Weights of a small mixture-of-experts language model, trained from scratch on English Wikipedia: vocabulary 17554.
Below are experts of layer 9 (counted from 0) of a mixture-of-experts language model. Rows are named router (the router's row for the expert), gate (a neuron's input weights, with its number), up (a neuron's input weights, with its number), down (a neuron's output weights, with its number) and show model dimensions 256-383. Each number is 50 + 12 x the weight over its row's rms, rounded and kept within 0 to 99.
After each expert's rows: "raises" lists some tokens whose logits its average output raises strongly, later layers aside. This comes from a sample of Wikipedia text that the model never trained on.

# expert 43
router:42 60 46 34 48 28 44 64 71 68 71 75 38 62 59 60 42 41 37 38 67 61 51 57 37 48 53 73 47 31 58 32 33 67 26 36 59 69 43 54 47 42 40 66 63 76 34 49 39 57 46 50 37 48 38 53 59 38 59 42 46 39 42 63 35 55 47 48 67 43 59 38 51 60 31 49 53 25 45 47 48 48 71 44 47 57 62 42 61 54 56 62 57 67 46 68 48 74 34 75 60 42 54 18 39 52 56 37 36 43 28 69 46 66 46 70 60 46 52 44 58 63 27 61 50 69 47 65
gate0:56 40 54 47 50 29 78 52 35 42 56 39 37 46 57 37 40 54 65 42 70 61 50 57 35 44 39 52 43 41 37 58 21 36 56 61 63 58 49 49 47 44 66 49 43 40 48 43 48 46 65 49 38 72 43 66 71 40 62 44 47 30 50 45 69 64 55 42 64 45 45 47 68 45 31 47 63 50 54 85 47 39 42 43 61 34 87 40 40 47 43 50 61 51 45 47 59 64 43 57 52 55 41 70 39 64 51 59 31 50 64 44 52 56 65 38 16 54 45 46 52 49 37 50 47 52 67 43
up0:43 31 40 53 51 53 80 31 66 62 58 43 76 65 31 47 61 46 42 60 56 41 32 68 44 65 50 45 47 64 40 57 64 53 71 44 46 48 56 70 53 47 54 56 48 65 49 46 48 51 70 37 60 42 52 40 52 58 34 93 35 34 70 58 56 61 46 45 60 31 40 69 56 45 37 59 40 43 48 32 66 65 38 26 49 46 67 50 71 53 42 57 64 66 36 43 77 47 44 38 36 33 52 64 40 65 23 51 48 41 59 67 46 49 45 46 65 53 47 51 39 34 33 52 35 59 40 40
down0:54 53 52 24 35 45 35 32 44 23 49 50 52 44 14 55 61 23 34 53 44 66 45 44 43 57 54 36 38 59 54 51 52 48 40 47 60 71 37 47 64 52 61 28 42 62 41 36 55 29 48 53 56 69 55 55 63 62 49 76 38 50 68 36 40 39 51 44 51 63 55 58 58 37 38 52 63 50 32 66 55 47 52 48 39 69 60 61 51 45 37 42 50 51 41 60 42 42 36 56 54 53 63 47 59 29 45 42 35 81 57 56 31 58 51 47 53 49 67 61 43 47 54 44 66 53 66 57
raises: "a ", "the ", "also ", "written "

# expert 37
router:60 53 43 73 64 73 36 43 64 31 52 51 43 28 23 38 67 37 61 64 51 37 52 37 44 53 50 40 25 56 40 44 30 32 66 65 47 38 62 62 55 49 29 42 51 43 58 37 64 54 60 67 38 27 81 14 57 31 60 68 66 61 57 55 64 56 46 52 45 59 45 77 69 47 56 71 43 38 68 67 69 45 44 38 37 48 40 63 55 61 57 54 29 58 54 41 40 55 51 55 79 47 60 62 69 29 53 60 51 44 50 49 46 29 58 23 66 68 56 33 43 61 64 45 67 48 53 48
gate0:46 65 73 61 57 61 44 52 55 59 53 43 34 44 57 51 38 54 61 51 34 45 45 82 55 44 30 31 63 26 37 55 42 36 65 41 47 59 58 58 61 52 47 42 42 70 65 45 61 64 46 36 65 53 53 68 48 50 60 64 59 48 42 68 65 62 31 40 63 51 44 49 68 45 47 45 51 63 52 15 61 59 40 21 52 64 45 48 41 38 59 37 33 45 61 47 58 47 62 59 66 56 43 47 55 28 49 57 64 43 45 44 51 49 53 45 72 39 46 35 57 50 55 41 50 36 72 61
up0:46 47 34 63 48 67 33 45 73 48 36 51 28 53 65 12 61 42 61 55 45 52 54 67 45 61 52 51 69 52 56 38 53 73 39 25 62 36 57 60 53 79 58 42 44 21 45 62 49 39 56 52 52 71 50 44 39 52 56 58 53 56 42 59 70 41 56 34 80 56 82 68 51 42 50 62 59 71 20 32 57 70 72 60 52 54 46 47 54 51 49 47 42 29 54 40 35 31 18 47 65 60 53 51 39 55 63 34 42 34 50 53 53 41 41 69 55 49 46 45 67 66 58 67 44 34 41 39
down0:60 39 64 41 71 63 66 44 36 46 56 49 66 41 24 50 42 36 44 63 39 48 58 65 60 76 39 35 44 56 38 54 38 42 54 53 37 70 61 37 75 56 37 23 80 60 55 65 44 35 61 43 40 32 57 49 71 68 48 57 37 48 45 25 43 49 38 35 57 52 59 64 38 42 42 43 46 45 83 36 56 47 52 49 42 43 52 47 49 75 75 51 56 47 44 43 83 38 50 51 43 37 41 40 50 60 50 48 50 40 45 30 51 50 53 53 54 52 53 30 50 59 31 59 47 51 46 62
raises: "fir", "ew", "ks"

# expert 60
router:53 43 62 38 69 39 59 49 60 44 53 20 52 62 52 63 54 57 72 57 46 48 62 57 59 74 53 76 50 47 46 47 50 50 60 33 63 68 63 41 48 36 54 64 42 30 46 35 58 51 66 39 45 27 77 43 55 46 48 43 61 38 41 56 53 40 50 31 57 51 35 58 41 62 57 58 53 59 57 60 31 42 50 43 45 38 71 58 32 43 78 59 60 42 55 31 50 71 56 53 29 58 48 40 33 36 55 43 46 48 54 41 39 55 36 78 42 56 30 58 36 59 48 44 33 61 46 38
gate0:33 41 51 45 54 63 44 72 62 41 43 52 69 63 52 46 35 63 56 50 57 59 75 28 51 38 52 56 49 53 46 42 45 55 53 45 55 63 13 54 43 48 28 44 48 39 48 52 53 42 55 69 50 38 52 57 50 39 55 55 74 59 36 38 64 71 67 58 63 54 56 61 55 66 49 53 55 64 40 44 34 61 46 63 55 57 41 70 53 56 50 42 63 21 61 44 54 22 59 38 47 43 36 51 44 64 32 52 42 59 80 69 21 44 35 42 40 60 64 72 51 61 40 78 52 65 55 63
up0:47 35 52 61 40 51 54 44 46 57 53 50 48 39 59 55 45 69 62 39 48 62 72 42 58 45 64 51 50 55 30 53 49 48 73 35 59 39 56 48 57 52 54 27 54 26 60 58 33 45 60 60 55 35 37 39 39 38 33 52 70 28 36 54 39 44 47 47 37 41 69 55 60 70 32 50 55 41 64 45 42 51 55 38 51 40 56 75 42 48 30 29 68 44 56 34 60 33 55 47 74 31 52 49 49 62 48 46 49 62 59 63 65 54 69 46 40 23 35 45 48 41 50 54 54 36 38 65
down0:57 37 40 45 47 36 33 46 63 53 36 55 47 45 44 50 71 42 48 44 65 51 50 45 57 55 36 50 45 68 38 35 63 40 50 34 58 46 43 44 53 57 54 52 50 41 64 55 72 47 57 49 45 37 53 72 47 49 69 57 67 29 63 46 50 57 51 48 54 45 62 65 54 66 52 61 46 51 60 44 51 45 33 50 59 50 55 61 51 40 53 48 38 43 62 51 49 49 57 47 49 47 54 43 54 53 53 33 47 57 46 46 51 45 65 54 39 32 39 69 48 20 50 50 61 64 79 33
raises: "Y", "South ", "S"

# expert 2
router:69 67 35 51 44 61 72 58 39 45 19 51 42 42 44 30 41 57 41 48 45 47 44 59 61 41 50 61 45 57 43 52 54 65 68 36 66 65 37 56 71 58 61 44 63 42 41 48 52 31 52 28 56 51 51 60 25 66 61 31 62 50 60 49 46 49 46 45 48 40 56 40 65 70 70 50 41 49 25 61 64 55 51 53 62 61 46 49 16 46 65 53 38 53 56 49 52 57 35 37 29 52 67 60 61 47 70 55 37 59 46 60 26 51 57 57 40 37 26 52 40 56 48 56 35 54 53 68
gate0:46 53 59 37 36 54 38 41 42 56 61 38 59 79 27 29 59 59 65 47 44 51 40 60 54 51 64 50 46 60 44 23 65 68 56 46 54 70 56 67 50 52 48 50 69 47 24 70 46 64 44 58 58 59 40 33 44 73 55 42 70 69 61 31 39 53 68 37 46 44 60 57 50 62 68 72 62 27 45 49 49 57 69 43 58 64 41 51 59 38 40 40 62 48 36 60 42 81 52 70 52 57 46 24 76 48 59 62 48 40 29 34 44 51 43 61 41 44 57 41 59 71 39 42 36 46 67 50
up0:50 50 31 45 38 42 66 36 35 58 46 32 62 69 82 23 53 58 49 44 29 65 48 58 61 55 49 43 53 87 37 49 76 69 63 54 51 52 49 58 37 63 48 49 60 39 67 41 34 53 68 37 68 45 60 40 42 40 36 45 59 45 47 43 34 61 70 32 51 43 45 41 61 53 52 71 44 31 50 42 59 53 58 51 36 57 56 45 38 47 48 62 62 51 39 62 39 66 57 54 47 71 64 53 64 44 59 41 51 58 31 54 61 41 41 44 54 52 47 71 49 39 46 56 41 67 36 55
down0:64 63 44 39 41 66 50 37 37 52 40 50 43 55 67 43 50 53 35 44 52 45 31 38 34 40 64 53 49 46 51 53 49 52 50 28 58 55 54 29 37 45 51 62 48 27 49 60 42 33 58 51 69 39 64 42 43 44 56 44 63 42 19 53 54 43 22 48 74 43 35 66 51 43 48 70 54 43 55 50 61 60 44 31 31 64 62 47 27 42 62 52 53 62 58 37 32 33 39 60 51 44 32 60 60 50 53 49 50 51 32 61 47 41 42 61 53 29 39 52 41 29 53 59 36 38 41 59
raises: "Jewish ", "Japanese ", "Soviet ", "Greek "

# expert 20
router:43 38 56 73 64 65 47 56 42 39 64 67 65 37 29 49 45 60 56 52 76 41 56 51 62 58 66 55 33 48 45 43 43 50 64 44 51 37 57 42 45 50 46 54 40 51 55 67 48 33 45 64 63 55 40 43 55 70 61 58 40 55 61 50 44 60 38 50 32 39 52 71 47 63 57 43 53 63 27 64 53 51 38 65 50 41 35 41 43 46 47 40 50 19 55 55 50 43 49 65 56 65 49 42 62 37 57 56 29 56 64 36 33 69 26 42 43 43 55 40 49 58 59 68 61 38 53 74
gate0:56 52 41 45 29 44 47 29 41 33 36 52 60 25 45 52 45 48 55 48 63 53 53 46 38 25 55 52 61 35 31 60 37 49 59 57 59 35 50 54 57 23 52 54 32 55 63 45 26 37 55 72 59 44 56 52 63 60 65 53 65 56 44 63 70 50 45 52 63 41 43 39 43 42 56 43 53 64 46 37 42 46 46 56 63 48 48 37 40 62 66 62 63 47 35 43 40 57 45 50 38 52 53 52 45 57 56 34 54 52 41 63 44 47 35 55 35 71 73 59 45 40 43 52 50 63 40 25
up0:62 52 44 64 25 42 38 35 35 54 39 34 59 47 45 42 54 43 44 53 41 31 28 65 37 48 57 57 52 27 44 53 35 64 61 34 69 45 47 42 65 73 54 36 70 44 31 43 35 62 76 42 69 45 78 50 48 56 61 53 43 65 56 45 63 40 42 57 45 48 51 61 53 51 51 49 35 36 55 63 80 33 33 41 43 54 62 55 27 46 46 48 39 48 67 51 45 43 42 67 42 42 53 58 48 50 54 44 50 45 74 59 40 51 61 59 40 28 39 38 39 46 46 61 53 70 60 53
down0:32 42 71 63 51 29 49 39 77 19 80 57 28 54 46 48 63 32 38 53 68 52 48 23 53 72 40 47 40 27 51 56 60 27 56 65 15 63 52 40 41 54 56 44 27 56 41 64 45 53 56 45 45 23 55 36 49 34 49 62 42 60 43 51 52 47 54 47 61 47 48 36 60 31 28 63 37 29 64 53 59 45 29 51 60 55 65 56 54 36 15 44 54 62 69 59 69 65 52 30 42 74 54 67 64 68 38 34 42 39 34 63 38 49 53 36 64 33 80 51 57 50 52 51 53 56 56 53
raises: ". ", ", ", "'", "-", "=", "es"

# expert 35
router:55 43 38 42 56 67 45 68 36 44 24 63 28 36 70 28 38 25 34 47 31 51 40 56 32 61 30 54 54 54 57 43 56 43 37 36 36 44 34 43 45 63 64 55 58 46 37 57 58 40 55 41 47 55 59 53 45 60 52 54 59 38 41 52 31 65 61 58 62 57 55 61 45 56 43 35 28 30 45 40 42 36 37 68 63 39 55 50 77 50 42 48 32 56 53 56 30 38 32 51 50 42 40 73 53 64 38 60 37 48 44 57 37 64 55 68 49 59 52 57 45 60 54 53 62 48 53 40
gate0:47 46 42 47 53 62 42 32 71 37 42 56 78 55 45 66 50 47 68 54 59 36 58 57 66 59 68 70 52 34 47 46 60 32 56 45 35 57 48 49 48 43 29 66 39 32 43 28 58 47 62 38 57 47 51 51 27 58 50 71 46 39 45 38 28 60 49 73 54 42 28 34 45 49 59 53 59 51 53 35 39 47 56 20 59 41 27 46 40 18 39 35 43 58 53 55 38 50 62 67 47 35 14 47 28 45 70 61 34 47 48 63 53 64 40 61 55 50 61 52 43 67 62 48 34 40 53 63
up0:48 50 49 63 60 37 52 67 45 61 48 48 48 54 27 60 42 51 50 68 50 44 57 49 68 50 74 28 75 30 59 56 67 42 31 37 64 46 57 32 46 22 34 53 57 42 36 59 26 71 67 54 44 61 51 48 45 61 60 45 40 54 52 50 40 62 59 41 64 63 49 48 55 43 44 80 66 49 38 80 44 37 63 44 48 40 37 42 56 54 69 36 37 30 68 71 39 42 49 41 39 66 42 41 39 38 71 48 72 46 42 56 48 40 77 47 51 48 44 39 56 51 56 54 51 49 54 77
down0:42 51 55 65 54 44 75 60 56 58 49 24 53 42 52 40 67 39 31 66 64 61 64 60 43 47 38 41 74 56 58 61 57 53 35 49 50 53 51 49 56 54 42 60 46 57 68 52 52 35 49 63 46 44 50 47 52 60 38 58 40 65 54 57 58 65 50 66 65 54 51 61 40 69 38 30 58 45 51 54 44 50 34 46 53 51 39 44 60 63 45 32 40 39 55 52 64 40 18 28 52 59 60 51 59 39 58 66 66 42 45 57 47 57 69 46 51 50 52 57 53 42 54 65 45 39 65 60
raises: "in ", "only ", "on ", "to ", "more ", "by "

# expert 27
router:48 45 50 40 83 30 72 43 33 62 55 36 63 41 68 39 58 45 49 37 20 42 58 52 44 43 54 58 65 35 64 26 38 50 36 51 53 48 47 38 57 51 57 39 46 50 57 37 61 51 56 60 41 50 61 62 57 72 51 40 62 35 42 59 60 42 43 50 61 64 26 43 61 49 51 52 36 20 62 44 49 35 56 60 57 44 48 34 63 60 54 39 49 66 64 27 46 40 56 39 48 40 46 73 44 51 35 44 49 43 47 48 43 22 62 71 39 64 35 45 29 55 43 23 48 44 49 32
gate0:52 35 42 69 54 58 58 21 49 26 28 25 50 62 42 59 55 57 54 57 45 61 48 47 52 60 48 39 31 65 43 31 41 25 66 65 68 39 57 51 53 65 35 57 52 47 74 58 40 60 48 53 21 66 45 46 44 52 33 71 47 54 54 54 47 51 46 52 56 30 51 53 51 43 48 56 46 74 55 63 40 82 14 74 54 38 42 59 47 54 46 54 35 46 62 72 49 60 30 40 60 76 54 50 32 39 37 40 36 18 51 58 70 35 41 46 60 77 68 51 58 67 56 40 45 39 35 54
up0:40 77 49 45 52 52 43 57 37 43 39 42 75 46 60 53 52 56 55 54 47 48 61 46 35 45 49 42 45 40 59 41 50 51 47 38 47 71 61 46 46 53 60 67 57 44 57 39 40 54 49 57 24 63 48 55 38 64 30 38 36 64 46 64 47 35 53 68 61 64 31 61 54 45 63 64 63 42 41 52 74 57 65 54 49 50 62 39 63 54 50 37 52 37 58 21 42 44 52 47 46 63 13 69 26 40 45 40 51 18 49 39 42 38 24 57 48 55 65 38 47 42 58 44 53 57 37 55
down0:55 34 49 62 48 50 57 50 67 45 54 38 27 54 54 56 45 51 41 61 47 45 56 49 53 66 43 45 32 60 48 56 54 41 72 59 44 25 29 38 45 58 42 51 59 43 38 68 52 55 48 53 42 53 60 45 29 57 79 37 57 52 95 44 34 56 50 55 49 41 53 36 35 57 48 44 42 37 58 60 32 40 39 38 62 20 63 56 43 39 43 53 29 63 42 73 65 64 59 54 33 52 65 49 39 68 44 51 43 41 60 37 64 66 57 66 49 59 24 47 46 53 49 50 62 51 46 41
raises: "and ", "as ", "such ", "the ", "in ", "with "

# expert 29
router:26 43 58 75 46 50 38 49 41 57 57 60 71 40 32 48 49 44 66 43 41 39 34 65 62 40 70 37 37 46 69 50 42 46 38 53 60 63 57 69 51 53 53 42 56 56 49 61 53 58 42 56 46 59 48 44 59 57 54 52 42 49 69 64 35 37 58 38 42 65 53 53 44 43 44 63 66 57 56 66 63 27 66 61 40 58 66 55 56 46 43 41 38 60 54 47 34 63 53 39 66 43 47 50 65 68 44 57 35 48 67 50 50 34 45 44 57 48 47 51 53 36 55 48 42 35 64 60
gate0:56 65 50 55 44 57 58 38 64 55 53 53 46 41 34 27 73 36 65 51 39 49 50 35 60 52 46 59 45 53 55 63 30 47 61 50 52 34 50 65 75 69 61 37 44 47 32 42 54 43 62 56 40 44 52 38 50 52 59 52 45 49 42 63 70 39 48 39 66 31 48 59 58 59 29 73 40 45 44 43 26 32 51 38 54 63 62 52 42 30 35 54 67 53 52 40 45 46 58 49 53 60 50 49 74 59 46 30 65 42 41 28 62 45 76 46 62 65 45 33 64 61 65 50 64 67 49 46
up0:45 48 45 74 39 59 49 42 52 70 62 52 69 47 52 39 36 42 75 63 50 42 56 40 54 36 55 61 48 55 41 37 53 64 41 58 63 37 55 45 52 61 66 31 38 46 68 39 60 50 48 35 34 64 52 57 60 59 47 51 47 68 36 18 48 35 40 27 30 60 77 68 46 63 46 54 57 71 54 40 48 32 65 37 59 37 51 46 47 41 32 34 44 48 30 42 54 63 52 46 51 47 53 67 53 61 53 73 52 35 35 77 41 58 51 49 42 55 31 50 40 37 47 50 51 32 70 39
down0:39 66 42 62 65 55 49 53 48 59 32 33 39 57 43 50 58 51 55 22 57 46 48 53 24 41 59 54 65 50 46 61 61 26 47 39 39 47 57 41 61 64 71 25 52 63 43 21 48 37 43 55 31 38 37 57 73 40 48 43 62 44 60 72 37 55 57 41 36 44 31 44 32 39 30 19 49 48 45 43 49 34 50 76 36 31 43 83 63 67 67 59 60 52 57 47 36 74 71 53 61 23 43 53 71 74 66 35 59 18 63 67 53 64 46 55 60 60 63 55 51 45 49 37 40 42 44 48
raises: ", ", ". ", ".", ":", "; ", "\n"

# expert 16
router:31 39 62 57 76 53 54 60 42 57 60 67 53 38 29 42 47 52 63 54 67 38 47 52 52 52 69 42 41 41 64 36 39 60 64 58 50 41 43 50 39 51 44 52 36 40 56 45 38 40 58 72 66 66 36 35 62 57 68 61 51 42 73 59 50 68 43 51 49 45 63 57 48 60 40 24 63 65 46 67 57 42 45 54 43 42 39 58 64 62 39 61 56 34 28 51 54 47 57 66 57 66 63 48 67 54 51 56 45 46 43 28 29 57 39 43 38 34 55 48 43 63 46 61 87 52 57 66
gate0:66 74 33 52 35 58 66 50 77 54 67 58 45 48 50 45 31 52 51 23 61 54 46 47 42 50 68 60 59 47 24 47 39 36 52 60 44 59 73 35 49 73 35 37 31 51 59 36 44 48 38 35 19 50 45 33 63 49 59 77 63 54 44 66 65 69 59 52 29 51 54 41 54 46 54 45 32 53 50 80 61 51 72 41 47 44 41 42 37 66 51 63 57 54 41 42 37 59 38 53 73 52 62 48 43 68 56 51 58 52 72 38 35 48 44 46 55 63 54 62 35 52 35 34 58 40 46 50
up0:44 48 53 46 50 40 60 61 53 66 52 34 47 51 46 52 43 59 37 42 55 49 42 63 40 39 59 45 54 62 46 59 43 45 28 59 30 43 46 60 48 61 45 47 55 40 52 38 59 52 46 39 52 50 31 59 15 41 65 58 65 50 51 68 29 76 49 55 43 71 69 41 47 50 62 35 55 30 54 42 56 44 65 74 46 58 60 40 53 51 57 25 47 58 62 62 32 47 53 37 51 37 53 51 50 33 43 47 53 33 54 70 38 50 35 51 64 59 53 40 44 52 45 54 49 50 32 59
down0:55 29 68 61 44 36 40 52 59 63 45 51 64 44 52 50 32 58 56 45 56 68 63 38 47 50 36 45 50 18 22 46 58 50 44 43 65 34 54 44 47 52 43 48 44 48 42 54 68 51 48 57 44 79 63 53 44 47 75 50 53 36 42 31 54 58 66 40 51 54 58 37 50 50 58 37 53 51 38 50 38 56 30 38 53 65 52 58 63 38 52 42 64 44 51 60 61 46 37 42 68 66 75 38 64 41 52 28 51 41 46 70 39 52 47 49 61 30 50 20 58 38 39 65 36 32 28 55
raises: "by ", "as ", "one ", "available ", "among "

# expert 47
router:29 61 60 49 41 54 42 67 45 64 46 63 43 72 52 70 76 49 26 27 39 42 59 43 62 39 61 28 52 37 71 60 60 49 36 38 36 46 29 46 54 56 46 70 50 61 50 48 58 67 54 59 69 53 43 45 72 54 56 49 53 49 41 58 46 44 55 33 53 51 27 34 59 28 56 29 44 36 44 49 44 52 48 63 46 73 52 30 37 81 60 27 75 58 69 54 68 61 45 36 29 50 62 28 31 55 41 31 57 39 42 49 61 46 68 57 64 56 69 59 58 47 50 62 63 31 51 27
gate3:41 52 70 48 57 42 41 65 47 69 59 29 66 49 23 49 30 44 58 12 58 42 65 39 48 68 61 60 60 45 46 55 47 59 65 53 38 63 44 34 67 43 43 46 66 64 43 63 44 52 44 56 53 36 52 57 71 37 58 28 47 56 45 41 41 38 60 32 46 60 62 56 52 47 33 50 62 46 39 52 41 54 50 57 47 49 66 36 45 42 50 45 56 52 49 56 49 51 45 62 28 70 50 40 62 55 61 26 45 64 38 46 38 48 58 47 49 42 55 59 36 46 23 56 37 53 54 34
up3:69 56 57 47 49 33 47 48 64 55 49 74 43 92 52 54 68 31 70 30 45 59 44 35 33 48 59 37 51 50 51 44 48 58 41 62 56 16 55 51 52 55 60 50 52 35 61 73 43 37 55 54 57 39 45 57 28 42 43 61 27 45 35 41 52 27 62 42 60 58 44 66 57 54 48 46 25 47 61 73 39 57 41 57 59 46 40 47 69 43 72 60 49 61 55 57 60 53 28 64 61 53 54 32 55 42 42 41 38 48 45 55 56 39 47 45 63 41 42 57 40 63 58 38 39 36 46 58
down3:44 72 41 44 45 48 58 52 74 59 28 36 64 70 74 59 44 57 59 63 72 76 47 50 60 51 58 43 35 38 49 70 47 41 54 48 50 50 48 37 43 53 27 41 46 60 54 67 51 36 80 58 53 63 61 37 60 67 54 40 39 70 46 33 57 65 55 53 65 66 35 50 26 53 52 54 46 50 68 52 62 31 57 39 43 45 69 37 53 53 45 48 45 41 51 52 51 46 37 45 61 61 19 38 28 26 57 53 45 62 51 69 64 43 59 69 48 44 54 57 74 44 62 47 47 48 43 57
raises: "op", "cent", "first "

# expert 18
router:68 45 55 43 45 32 52 51 68 55 52 46 59 41 52 63 28 60 73 54 36 46 67 40 55 68 63 69 70 47 39 55 31 72 57 36 65 31 64 58 44 50 52 35 58 29 51 30 41 70 40 48 38 54 52 39 29 34 35 49 46 53 41 56 60 53 28 51 37 68 57 60 63 42 56 59 61 50 52 39 48 61 30 39 70 48 59 39 42 34 62 45 63 60 35 47 48 60 65 53 12 43 54 67 31 58 65 50 64 47 73 25 57 63 35 52 51 26 33 62 38 43 63 49 32 58 56 39
gate3:42 44 53 36 21 75 55 64 38 42 65 39 46 26 67 87 46 47 27 41 55 68 37 45 60 33 42 67 52 53 40 57 45 46 52 38 30 40 51 29 75 63 66 37 56 58 54 42 52 54 57 49 66 44 52 47 41 32 46 48 46 57 61 34 61 56 47 60 53 49 22 29 51 30 60 48 56 34 47 41 54 32 59 56 46 56 65 32 40 35 42 29 39 44 49 41 53 28 56 28 44 34 46 24 48 58 47 54 51 30 66 34 50 46 70 58 46 32 62 54 30 66 57 34 46 40 53 60
up3:64 60 47 55 35 44 40 52 73 52 55 54 58 53 46 56 50 36 59 58 58 58 51 35 34 34 63 63 35 56 45 51 55 45 41 46 58 30 68 61 59 45 48 33 50 52 56 59 56 42 77 41 55 55 68 75 60 42 54 39 47 37 32 37 44 57 36 50 40 40 63 34 42 65 41 47 36 59 38 64 59 41 55 32 43 46 65 44 52 52 67 78 50 46 40 56 46 50 53 58 44 30 56 61 46 42 62 55 57 54 42 46 59 47 36 31 51 61 56 44 63 55 51 41 50 37 63 45
down3:65 58 44 59 69 67 48 49 65 45 23 51 47 40 49 58 62 34 43 27 65 55 51 62 54 53 43 55 35 71 42 52 39 51 50 70 37 48 51 63 70 69 62 37 44 55 33 50 50 47 38 42 47 47 61 43 37 79 59 46 36 22 36 50 47 52 67 34 50 35 53 52 53 50 49 59 61 45 53 55 59 49 74 76 47 43 27 69 25 33 41 42 58 43 72 43 35 42 54 50 36 46 71 40 42 49 49 79 63 35 41 54 61 58 75 55 55 27 43 61 48 50 28 59 64 59 21 37
raises: "0 ", "1", "8", "7"

# expert 26
router:34 39 47 47 49 27 42 73 31 48 57 65 75 58 29 54 70 62 45 47 55 55 36 61 69 32 58 39 58 39 60 43 56 50 54 40 51 52 58 66 47 53 51 58 63 47 57 78 45 38 35 55 74 20 59 44 26 57 40 57 44 50 76 69 58 34 51 65 48 33 65 43 49 45 48 44 52 57 48 56 43 45 66 45 37 52 28 55 36 43 64 64 57 53 54 58 16 43 57 49 47 57 34 59 52 63 45 60 50 58 61 57 62 50 25 38 52 66 73 43 63 76 49 22 49 33 58 62
gate3:53 44 55 43 54 36 53 46 54 68 54 42 40 42 52 58 85 42 46 45 61 48 41 51 53 25 71 22 38 51 68 54 37 18 59 61 62 41 42 59 62 38 46 58 54 48 28 55 48 50 55 55 70 35 66 50 62 19 46 47 36 57 39 79 52 35 50 44 67 53 70 65 67 24 51 60 54 33 83 37 62 29 50 44 67 71 51 37 57 61 28 40 45 32 46 65 57 60 37 47 48 54 48 71 51 41 59 62 67 62 33 49 67 48 53 50 39 36 52 56 33 59 32 71 44 65 35 57
up3:50 33 51 57 55 42 42 52 53 32 51 37 59 47 67 48 45 61 52 35 43 62 72 60 44 28 50 37 53 45 54 49 65 59 57 71 39 48 56 60 52 72 48 51 68 53 44 67 32 59 62 40 42 51 70 51 52 81 31 32 42 58 63 46 60 53 49 52 16 57 48 47 41 48 30 31 44 67 43 41 51 50 38 57 38 53 20 61 40 59 63 58 63 49 68 60 26 58 54 64 43 49 61 32 49 38 41 59 47 52 33 30 46 51 54 49 44 59 40 58 32 45 53 43 50 44 50 39
down3:35 54 41 58 57 66 46 63 34 42 81 55 48 58 53 56 73 57 50 64 54 42 57 53 42 80 57 53 69 59 45 47 63 38 80 56 56 43 27 47 64 31 58 38 37 57 57 15 48 63 42 35 42 39 44 46 28 62 44 39 46 72 67 49 27 54 44 52 48 50 62 56 50 36 34 45 71 64 38 52 42 66 43 33 61 29 68 68 44 53 36 63 52 43 66 24 47 29 40 46 43 48 46 16 53 47 43 64 45 54 48 53 47 61 18 72 52 54 55 60 54 64 33 61 38 40 77 64
raises: ", ", "; ", "\n", ". ", "\n\n", ".; "

# expert 28
router:64 48 60 55 62 57 71 38 36 39 49 68 35 57 73 34 67 68 55 49 29 44 55 40 68 45 53 39 69 31 82 59 60 42 28 59 50 60 47 49 63 53 56 39 39 53 49 38 65 60 39 52 49 36 67 67 28 76 55 42 53 41 40 53 39 38 54 57 54 39 45 49 70 58 55 45 43 31 42 63 53 44 51 66 70 40 47 23 61 49 48 53 48 52 69 41 43 54 51 32 50 41 48 73 32 63 39 59 47 45 34 45 41 50 57 67 43 60 72 43 45 65 40 45 63 45 45 38
gate0:30 46 67 48 60 55 43 72 57 44 49 81 42 61 53 44 79 33 49 26 71 52 51 43 38 29 56 52 47 30 60 43 58 42 37 49 43 71 56 53 61 24 56 55 48 39 58 44 57 18 48 50 52 36 31 60 46 50 36 51 49 66 33 38 77 46 36 48 51 54 44 56 46 35 28 70 45 44 57 65 50 65 45 56 55 49 35 37 57 50 49 34 49 37 47 34 33 61 47 63 42 40 43 73 66 58 55 49 66 50 54 62 46 50 51 48 59 71 53 51 53 59 26 57 62 29 66 57
up0:54 35 63 53 63 64 55 32 52 66 45 61 59 54 55 53 43 45 34 23 39 43 46 41 39 59 43 45 67 47 35 54 50 45 56 56 55 37 55 36 51 25 60 78 49 63 54 67 41 57 64 46 51 44 33 61 41 44 38 58 61 48 54 48 52 46 64 30 43 30 39 60 50 68 70 52 39 24 39 47 31 36 54 30 54 47 39 45 39 59 56 44 63 58 43 43 58 56 47 23 49 49 57 70 51 43 40 46 14 49 35 53 58 46 66 55 52 57 38 56 67 51 29 38 76 47 46 68
down0:60 39 43 56 74 54 61 48 45 59 30 42 53 82 59 48 59 33 54 63 64 43 45 48 47 41 58 38 33 49 56 61 67 55 51 60 42 51 46 42 39 43 62 44 53 54 65 58 48 34 47 50 52 30 28 51 60 63 53 68 37 59 64 48 56 39 53 48 54 30 51 60 53 71 37 54 53 48 79 48 46 40 51 25 66 45 23 57 50 75 58 39 54 37 59 52 46 22 54 26 45 61 50 64 62 42 61 42 47 37 45 35 50 48 42 74 66 50 55 47 46 56 25 47 55 40 74 58
raises: "known ", "called ", "in ", "named ", "(", "as "